Weights of a small mixture-of-experts language model, trained from scratch on English Wikipedia.
Experts: 12 experts in each of 10 layers, 384 SwiGLU neurons an expert, 2 picks a token, a sigmoid router.
Below are experts of layer 4 (counted from 0) of a mixture-of-experts language model. Rows are named router (the router's row for the expert) and show model dimensions 0-63. Each number is 128 + 24 x the weight over its row's rms, rounded and kept within 0 to 255.
Before each expert's rows: "mostly gets" lists some tokens that are sent to it at least half of the time. This comes from a sample of Wikipedia text that the model never trained on.

# expert 3
mostly gets: " dis", " res", " trans", " social", " health", " political"
router [139 125 176 119 112 128 156 122 171 175 119 142 162 149 115  73 123  82  96 106 132 111 146 109 120 114 136 123 152 115 136 132 157 138  84 125 173 136 150 105 133 143 144 147 179 128 130 112 125  80 137 166 116  67 117 153 153 149 139  82 127 109 134 165]

# expert 1
mostly gets: " football", " League", " Cup", " Team", " Championships", " Championship"
router [150 130 147 109  89 135 128  96 130 164 131 139 141 108 105  99 164 111 127 110 131 134 134  99 183 102 110 117 107  95 127 133 120 139  98 122 138 120 159 119 116 129 127 129 154 128 142 114  96 110 130 130 159 133  94 125 139 132 174 143 131  81 123 124]

# expert 6
mostly gets: " John", " Paul", " Robert", " William", "ij", "ö"
router [175 105 152  86 105 129 116 108 115 115 102 125 113 132  82 111 107 136 149 130 127 116 142 118 131 124 160 155 154 150 119 105 114  89 111 150 100 118 107 167 110 156 142 132 131 150 126 132 114 173 170 128 117 116 135 173 124 112  91 101 107 129 140  55]

# expert 11
mostly gets: " re", " inter", "|", "Ch", " ch", " un"
router [154 121 182 113  88 156 199 143 162 126 138 148 144 112 112  78 121 154 115  71 156 124 160  96 124 115 159 121 158  92 137 116 115  94 145 133 151 120 177 150 138 138 121  92 106 136 158 130 112 153 140 133 127 150  87 200 145 132 147 118  96 119 140 102]

# expert 5
mostly gets: " its", " their", " than", " into", " between", " his"
router [106 139 141 162 110  74 160  77 141 139 111 159 124 124 108  82 146 135 116 111 131  97 113 106 113 112 109 138 155 118 118 106 104 118 147 155 145 145 130 140 117 117  79  78 144 105  97 101 129  97 158 137 132 133 119 128 180 113 108 128 137 120 138  92]

# expert 0
mostly gets: "9", "8", "7", "000", "′", "6"
router [132 108 210  63 125 159 120 124 154 141  88 115 113 150  93 115 129 131 119 141 120  82 129 117 156 106 177 141  98 148 109 126 146 130 118 179 141 148 115 129 118 133  94  83 118 128 127 135 120 121 149 119 148 125 146 126 138 122 137 128 107 124 169 129]

# expert 10
mostly gets: " :", "=", " at", " \\", " vs", "',"
router [145 180 138 153 111 132 138 112 136 115 127 172 116 135  94  98 133 117 127  96 122 115 111 132 144 120 178 135 129 143 108  99 120  79 138 130 190 178 131 168 138 132  89 122 150 149 113 126  77 163 124 152 159 112 111 157 176 163  92 108 105 130 124 121]

# expert 2
mostly gets: " name", " Location", " member", " President", " located", " number"
router [167 126 125  85  92 154  97 127 130 126 123 181 120 142  90 167 156  75 115 146 148 141 174  98 123 142 142 121 165 112  91  97 119 121  84 159 149 102 151 138 163 166 121 161 136  99 104 150 124 104 108 153 145 116 102 149 142 101 120  83 119 166 107 125]

# expert 4
mostly gets: " had", " they", " has", " have", " would", " there"
router [148 134 134  79 106 144 144 128 164 129 150 125 146 107  82 119 156 123 170 134 132 143 169  88 136 136 137 128 117 121 135 118 122 104  90 156 130 128 132 140  85 152 141 161 145 100  92 111 151  94 150 125 161 110 116 130 150 141 116 112 112 154  92  99]

# expert 8
mostly gets: " ==", "\".", " ===", ".\"", " Died", "born"
router [128  98 129 107  96 103 106 116 155 155 120 134 148  69 132 123 154 108 126 158 160  90 137 129 175 149 103 127 160 134 176 114 115 131  84 151 179 124 118 102 135 151 108 143 157 141 123  83  52 110 103 113 152 129 102 113 145 118  84 115 105 131 128 157]

# expert 7
mostly gets: " —;", " where", " when", " because", " |", " if"
router [136 121 105 175 180 108 129 100 139 126 160 132 101 128 102 113 132 108 134 132 107 113 121 122 133 112 112 108 169 105  86 124  92  99 138 159  74 115 156 107  89 135  99 137 145 147 135 117 153 141 143 121 175 138 121 140 135 110 136 129 136 134 120 129]